config = dict(
    normalize_top_k=False,
    lr_router=0.000735,
    grad_clip=2.0,
    final_lr_fraction=0.0,
    seq_len=512,
)
Below are experts of layer 3 (counted from 0) of a mixture-of-experts language model. Rows are named router (the router's row for the expert), gate (a neuron's input weights, with its number), up (a neuron's input weights, with its number) and show model dimensions 0-159. Each number is 128 + 24 x the weight over its row's rms, rounded and kept within 0 to 255.
Before each expert's rows: "comes after" lists some tokens at least twice as common just before its tokens as in all text. This comes from a sample of Wikipedia text that the model never trained on. Tokens count by the router's weight.

# expert 2
comes after: " of", " in", " to", " at", " for", " on"
router [ 82 124 135 156 134 134  67 160 134 114 152  99 143 142  97 130 163 119 166 139 127 131 131  96 129 174 126 118 158 145 131 105 111 176 128  82 145 123 135 139 173 118 133  99 133 129 138 150 138 117  92 189 139 148 146 137 119 159 102 106 136 176  97 117 127 157 114 121 128 177 171 104 111 129 118 103 125 110 139 138 120 118 109 105  99  98 104 121 131 162 188 128 124 117 138 187 138 145 155  88 113 151 150 126 164 123 111 129 145 151 119 117 102  92 113 116 177 137 104 115 122 132  98 115 117 141  67  91 124 126 112 120 124  88 116 103 120  65 144 122 117 104 106 145 130 140 133 119 125 139 138  96 158  94 103 113 100 154 114 119]
gate1 [153 132 159 125 135  97 113 115 136 130 149 117 122  83  92 121 163 137  85 135 165 189 103 156  97 118  97 163 131 159 114 121 136 133 132 135 120 133 148 142 121 132 118  87 128 104 100 147 142 147 157 175 119 148 115 138 113 102  90 129 115 148  66 117  99 111 122 114 112  88 122 152  86 107 110 117 120 111 100  72 143 129 138 121 115 121 154 131 122 165  94 109 126 115 139 131 161 123 114 157 114 152 158 126  87  75 105 114 171 145 106 142 111 121 173 121 135 140 131 113 124 136 168 110 121 119 143 138 181 161 173 131 101 150  96 108  86 132 110 115 108 133 156 124 175 167 112 161 135 113 126 105 162 117 104 135  91  95 146 120]
up1 [137 160 112 112 145 110 100 115 153 144 128 103 107 113 109 125 116 151  84 149 152 109 104 123 153 116 154 115 111 160 102 158 159 116 103 131 139 121 123 114 137 136 157 125 102 118  68 147 111 170 146 116 108 114 131 119 110 137 146 137 123 118 116  94 145  98 121 144 124  91 151  66 129 115 106 158 143  96  79 100 106 166 145 162 153 154 109  93 115  80 119 149 112 139 162 140 104 110 115 151 138 134 156 140  82  88 120 100 144 105 126 148 100 153 146 133  99 106 101 165 156 140 205 105 116 163 139 108 165 136 178 115 104 153 119 120 124 155 137 118 129 155 140 108 162 170 123 104 160  95 126 103 164 145 126 123 117 104 115 106]

# expert 22
comes after: "\n", " |", ".", ")", "==", " ="
router [ 96 119 112 149 138 149  96 132 162 129 134 145 123 136 118 139 119 104 173 155 156 133 134 116 110 151 118 133 140  86 113 113 128 135 124 100  95 125 173 169 172 116 134 112 125 119 113 123  76  97 125 123 142 133 120 127 165 142 122 162 100 131 121 160  96 133 124 120 150 143 176  88 154 148 115  86 117 172 123 130 144 147 158 102  80 118 136 142 158 167 136 112 137 128  97 134 130 122 138 134 144 128 123  74 139 118 147 108 130 119 108 114 122 124 168  57 162 126 112 134 109 160 136 130 134 125 120 115 135 153 148 155 155 105  77 101 129 105 132 105 148 110 115 157 115 136 119 115 132 116  26  99 147 121 128 106  97 189  97 115]
gate1 [135  89 105 118 151 152  90 114 158 126 147 161 138 186 146 111 109  92 121 124 149 132 147 114 142 132 138 130  84 116 109 102 114 151 140 113 105 130 121 170 116  81 122 141 117 121  97 144 127 115 123 119 157 158  92 151 149 132 110 163 118 115 150  97 166 136 152 113 177 153  88 107 119 121  95 113 120 151 100 132 124 112 112 155 108 154 114 109 103 165  96 100 170 158  54 129 168 131 108 125 136 104 121 158 187 129 175 119  89 144  99 108 117 111  81 148 118 102 134 107 122 104  95 120 134 133  92 109 124 150 159 157 107  99 163 127 123 141 177 107 110 115 142 173 146 102 126 125 115 134  98 107 129 148 111 106 136 125 128 125]
up1 [175 168  98 130 109 133 152 129  86 109 126 115 174 102 111 114 173  68 126 122 144 113  77 136 164 113 125 102 133 138 106 115 111  91 135 143  98 128  74 137 122 149 156 138 125 124 124 117 119  91 143 116 126 159 122 146 125 100 101 144 147 137 144 127 162 113 164 135 124 139 121 148 145 113 176 109  99 112 145 119 102 120  94  75 129 125 148 115 142 154 139  70 133 131 127 150 137 109 101 178 109 150 119 129 123 124 140 152  66  77 132 110 144 108 119 136 138 123 157 152 125 143 116  84 131 158 145 132 161 102 143  84 165 150 165 121 139  78 150  98 170 130 112 140 137 155 114 138 120 158 131 149 131 117  89 154 117 105 107 152]

# expert 21
comes after: " |", "|", ";", ":", " on", " /"
router [127 143 142 153 123 159  75 131 137 131 138 101 138 146 101 144 150 124 116 181 123 145 103  85 136 152 163 133 105 109 116 129  99 174 151 118 117 132 138 142 124 140 137 119 123 123 127 113 150  73 146 135 140 121 109  78 164 172 129 150 112 146 120 128 138 135  72 113 124 130 141 144 172 126 136 119  96 157 158 117 138 140 141 125 128 101  97 100 144 156 165 116 142  98 134 130 176 110 137  97 119 150 116  76 116 116 148 136 154 102 122 122  99 127 141  41 168 104 148 143 102 144  96 200 117 128 102 135 112 133 151 112 151 112  89 101 154 104 141 109 147 106 137 122 133 138 101 147 120 162  96 126 135 109  87 103  99 145 116  86]
gate2 [115  91 169 126 131  96 121 161 125 142 150  65 123 149 149 137 150 107 136 125 136 123 131 179 131 132  99  94  94 136 150  55 128 127 118 143 168 150  98 132 103 118 143 121 110 115 101 140 189 121 149 144 164 110 112 136 153  92  83 120 114 136 169 125 137 108 160 147 146 149  77 104 124 156 128 127 169 130 127 135 109 102 133  91 168 161  95 106 161 107 115 116  82 131 146 149 142 148 100 156 123 153 133 127 107 126 150 132 115 162 135 127 120 149 144 139 161  90 126 151 168 136 120 123 109 114 113 138 153 163 138 136 137 109 137 134 105 108 123 149  69  77 129 123 103 147 102 122 118 108 114 164 114 119 107 181 111 153 114 153]
up2 [122 107 100 179 147 124 119 121 108  88 107 142 133 144 103 147  74 121 121 122 169 146 129  79 151 112 117 144 146 109 109 117 164 126 139 143 113 117 130 121 162  72 146 129 150 139  80 170 133 104 109  88 162 118 103 123 104  98 126  89 103 129  79 128 138 172 124  64 163 130  99 168  86 139 129 130 144 190 124  96 143 152 104 120 138 129 112 141 110  95 140 127 114 144 117 128 116 154 135 146 160 158 126 118 109 112 107 164 136 136 130 139 148 151 138 137 136 155 146  94 115 117 165 146  88 110 115 149 136 148 110 181 109 149 129 167 166 140 167 113 146 144 150 123 158  96 116 120 100 139 121 146 100 141 114 106 116 141 165  99]

# expert 19
comes after: " the", "°", " The", " a", "W", " km"
router [114 132 145 124 100 124 125 168 148 113 153 126 101 146  81 129 106 150 166 147 165 112 136  79 116 146 139 121 119  81 130 122 124 160 147 110 145 105 121 170 152 113 175 128 119 158 133 159 154 103 135 153 123 103 122 123 135 108  81 109  98 156 124 114  86 135 138 170 119 123 114 109 125  92 118  91 117 187 128  86 142 140 106 110 103 137 121  66 128 165 133 159 153 107 119 146 136 101 179 103 133 127 126 121 119 110 153 141 117 116 118 146 140 110 126  82 149 171  90 147  73 176 153 147 105 142 105 104 164 126 110 132 149 145 112 147 130 103 145 132 146 171 139 158 169 133  94 120 127 127  92 101 155 122 123 143 107 148  92 125]
gate9 [123 133 113  66 124 128 135 143 123 129 102 123  96  96  93  91 111 153 110 170 135 107 139 120  86 153 127 148 121 152 179  84 100 160 127 117 124 154 108 133  75 105 118 159 141 104 118 113 136 163 188  86 122 129 148 115 160 127 138 192 111 106 117 147 133 109  96  90 132 112 157 128 127 134 152 124 134 123 112 132 137 110  79 147 124 100 141 130 129  92  99 118 130 157 120 122 125 117 156 111 149  86 124 105 152 110 131 135 163  96 165  85 130 142 140 115  93 131 113  95 137 195 154 135 119 124 170 117 122 133 128 150  97 142 130  91 138 111 135 108  80 157 146 151 123  92 137 109 100  92 139 132 104 131 121 142 113  91  99 153]
up9 [165 141 113  96 118 155 169  85 130 142 143 153 145 125 162 132 123 148 116 175 139  92 172 117 125 130 115 107 138 110 172 103 103 129 147 130  91 118  80 130 121 181 154 189 141 157 135 122 153 139 131 114 102 118 125 121 147 128 135 148  95 132 128 155 117 116 107 162 125 108 117 130 146 105 133 127  87 122 155 136 149 139 130 114 131 114 110 203 124 131 119 142 120 184 129 110 138 136 130 134 152  94 123  83 164  82 104 119 103  95 115 139 143 133 154 107 128  95 136 109 106 150 129 154 137 160 130 169 154 121 130 179 129 146 157 135 121 123 138 102  90 151 113 191 146  97  96 141 124 122 116 157  85 107 157 134 106  90 147 154]

# expert 5
comes after: " the", " a", " to", " and", " was", " The"
router [107 137 146 159  98  93 129 161 175  94 110  89 123 122 106 178 142 122 142 146 155 135 100  88 101 185 172 153 111 135 125  90 131 106 141 144 118 124 156 142 139 128  87 119  95 140 152 105 107 130 149 131 151 127  93 151 105 128 102 166 137 134 129 171 140 142 126  97 142 133 123 132 153 102 146 120 128 182 150 121 142 116 140 106  77 142 115 138 146 154 158 148 160 117 120 128 163 105 184 145 137 134 147 104 159 128 142 105 135 100  97 104 110 101 175  98 154 103 140 120 103 144 127 158 147 144 103 117 130 119 142 126 165 130 112 117 152 122 139 121 115 152 114 169 181  95 113 121  88 139 152  92 141 124  93 148  84 122  81 116]
gate2 [102 112 124 108 102 139 112 144 132 155 145 120 193  92 115 147 128 129 139 132 102 174 151 141 142 129 126 122 138  99 138  91 168 106 112 142 102 119 114 108 134 148  97 142 132 134 154 117 133 142 101 134 106 118 105 141 162 138 132 130 133  87 175 148 122 144 118 145 128 166 139  91 161 153 178 138 126 191 149 125 115 120 135 144 105 119 125 156 151 104 147  81 101 128  87 124 142 148 158 151  90 107 143 171 110 142 157  84 126 138 119  76 115 146 164 109 119 144 108 164 111  93 158 134 128 161 148  83 133  75 141 150 154 112 103  71 110 151 123 170 140 158 118 131 103 106 111 139 141 110 126  78 124 149 109 120 151 150 149 137]
up2 [103 123 107 121 125  97  98 180 108 144  98 156 115 111 165 112 124 145 119  98 136  87  76 123 134  85 127 136 140  79 148 151 142 107 140 118 140 163 116 122 149 129 139 112 137 137 116 167 113  92 134 114 138 153 127 110 133 156 110 146  99 132  86 117  98 120 192 147 130 154 104 110 125  98 133  66 169 141 149 108 113 130  77 133  79 123 154 121 107 160 146 135 121 150 146 126 130  77 128 127 169 152 122  79 138 133 122 151 119 132 131 145 127  81 123 145  96 131 159  85 128 159 108 129 160 174 119 140 116 142 134 126 118 149 132 158 115 137 159 113 109 126 132 125 164 200 148 114 155 155 100 160 110 118 154 157 130 143 118 122]

# expert 11
comes after: " (", "\n", " \"", "-", "==", "==="
router [130  99 149 107 130 158 105 162 151 123 142 101 128 140 114 128 109 102 128 135 169 113 133 114 150 171 101 126 113 137 121 113 112 139 134  98 151 117 135 132 132 126 130  77 122 114 144 142  85 111  72 142 116 119 128 124 183 166 114 113  90 163 130 139  73 116 126 108 127 160 200  98 147 115 137  77 104 134 155 125 136 134 149 136 103 128  94 136 143 185 174 120 118  75 145 161 184 114 134 145 119 102 140 136 126 116 141 133 152 159 113 112 133 105 150  89 127 124 122 134 127 160 101 214 115 114  90 124 112 127 149 142 114 160  96 104 142 118 137 109 162 109 144 155 111 121 111 105 122 138 113 143 124 117 113 135 134 140  94  84]
gate7 [133 121 190 113 125 131 128 162 143  81 132 119 157 132 133 112 123 114 135 125  86  88 156 143  98 116 114 147 106 125 106 142 151 156  97 123  61 130 108 142 117 121 126 158 117  90 119 112 114 135  86 165 159 167 156 140 164 149 134 144 106 104 138 111 146 127 146 157 100 144 132 132 112 131 116 140 141 129 114 139 127 101 146 102 111 138  78 131 165 156 172 120 110 125 143 117 149 114 122 111  80 161 114 153 101 139 111  98 144 139 145 129 164 124 102  95  71  93 158 130 103  83  98  89 132 114 105 120 151 108 126 114 116 102 121  64 104 115 134 132 138 108  92 123 149 125 112 101 127 131 169  69 165 133 150 137  79 132 139 140]
up7 [137 162 134 131 111 138 116 166 186  84 163 122 139 152 115 100  85 137 132  97 109 121 171 135 120 129 115 136 118 169 123 147 143 137 130 102 118  85 106 142 114 109 121 129 123 130 118 139  88 144 121 169 168 140 171  96 161 136 149 137 132 111 108  86 143 127 123 173  82 137 154 110  96 113 128 114 127  86 109 111 154 109 149 112 106 150  90 129 137 149 126 103 126 142 141 135 146 160 136 162 104 142 116 136 151 121 117 105 115 136 177 138 122 112 109  92 116  79 163 124  64 128 103  98 114  92 139 133 148 115 139 120  60 115 104 140 139 138 105 118 150  97  98 102 122 133 141 116 115 145 148  86 191 142 149 130 104 163 150 108]

# expert 31
comes after: " C", " c", " P", " D", "C", "c"
router [ 84 169  87 163 150 117 124 117 164 114 121 123 163 148 119 126 141  83 102 122 123 128 163 108 146 104 129 107 141 121 141 120 116 179 108 121 152 133 143 136 134 135 133 129  71 127 107  94  81 137  87 115 144  71 103 137 109 120 117 116 127 135 139 144 166 120 109 119 122 138 165 123 111 120 114 131  93 159 168 125 143 169 117 160 110 106 120 118 152 159 143  85 171 134 129 180 121 130 146 143 155 140 140  68 131 114 160  87 129 129  71 108  78  96 148 123 154 158 140 139  81 125 132 138 140 146 133  88 120 116 105 142 156  86 127  93 127  96 141  98 119  81 131 131 148 122 162 118 109 127  93 126 154 138 115 142 137 119 137 100]
gate11 [105  84 114 123 169 120 143 168 144  87 151  81 120 164  92  97 115 121 121 145 154 122 119  97 126  67 105 127 133 131 123 133 139 147 172 133 116 118 106 129 135 134 146 107 115 175 160 134 147 113 157 100 141 130 126 107 124 143 142 142 114 107 109 130 168 130 109  83 119 128 113 117 170 105 105  89 128 188 128 124 119 123 111 132  71 112 113 121 112 114 157 147 115 101 184 106 137 141 143 139 185 100 105  89 128 122 146 137 139 150 137 136 135 142 110 115 159 143 143 126 147 127  88 157 127 136 115 140 124 139 117 113 152 128 136 105 130 115 131  93  79 105 136 114 145 112 134 186 128  61  64 157 167 140 151 122 157 141 116 125]
up11 [144  96 146 127 113 141 115 185 154 204 122 121 140 127 121 159 149 138 138 150 130 129 142 149 110 127 135  91 144 145 113 147 116 113 130 113  81 146  89 150 115 120 134 174 109  89  91  97 100 138 131 127 139  97 174 142  89 176 112 148 103 129  98 167 141 118 128 140 159 118 143 111 181 186 114 114 147 122 152 115  88 101 145 167 124 114 153 123 110 150 153 121 122 109 103 133  71 135  87 132 131 106 125 146 140 131 115 151 118 132 104 143 124 133 163 126 125 134 155 139 156 123 122 136 156 121 125 141 149 192 136 110 154 137 101 105 144 100 136 141 139 158 153 119  76  96 163 111 141 149 133  94 103 123 173 170 113 106 128 129]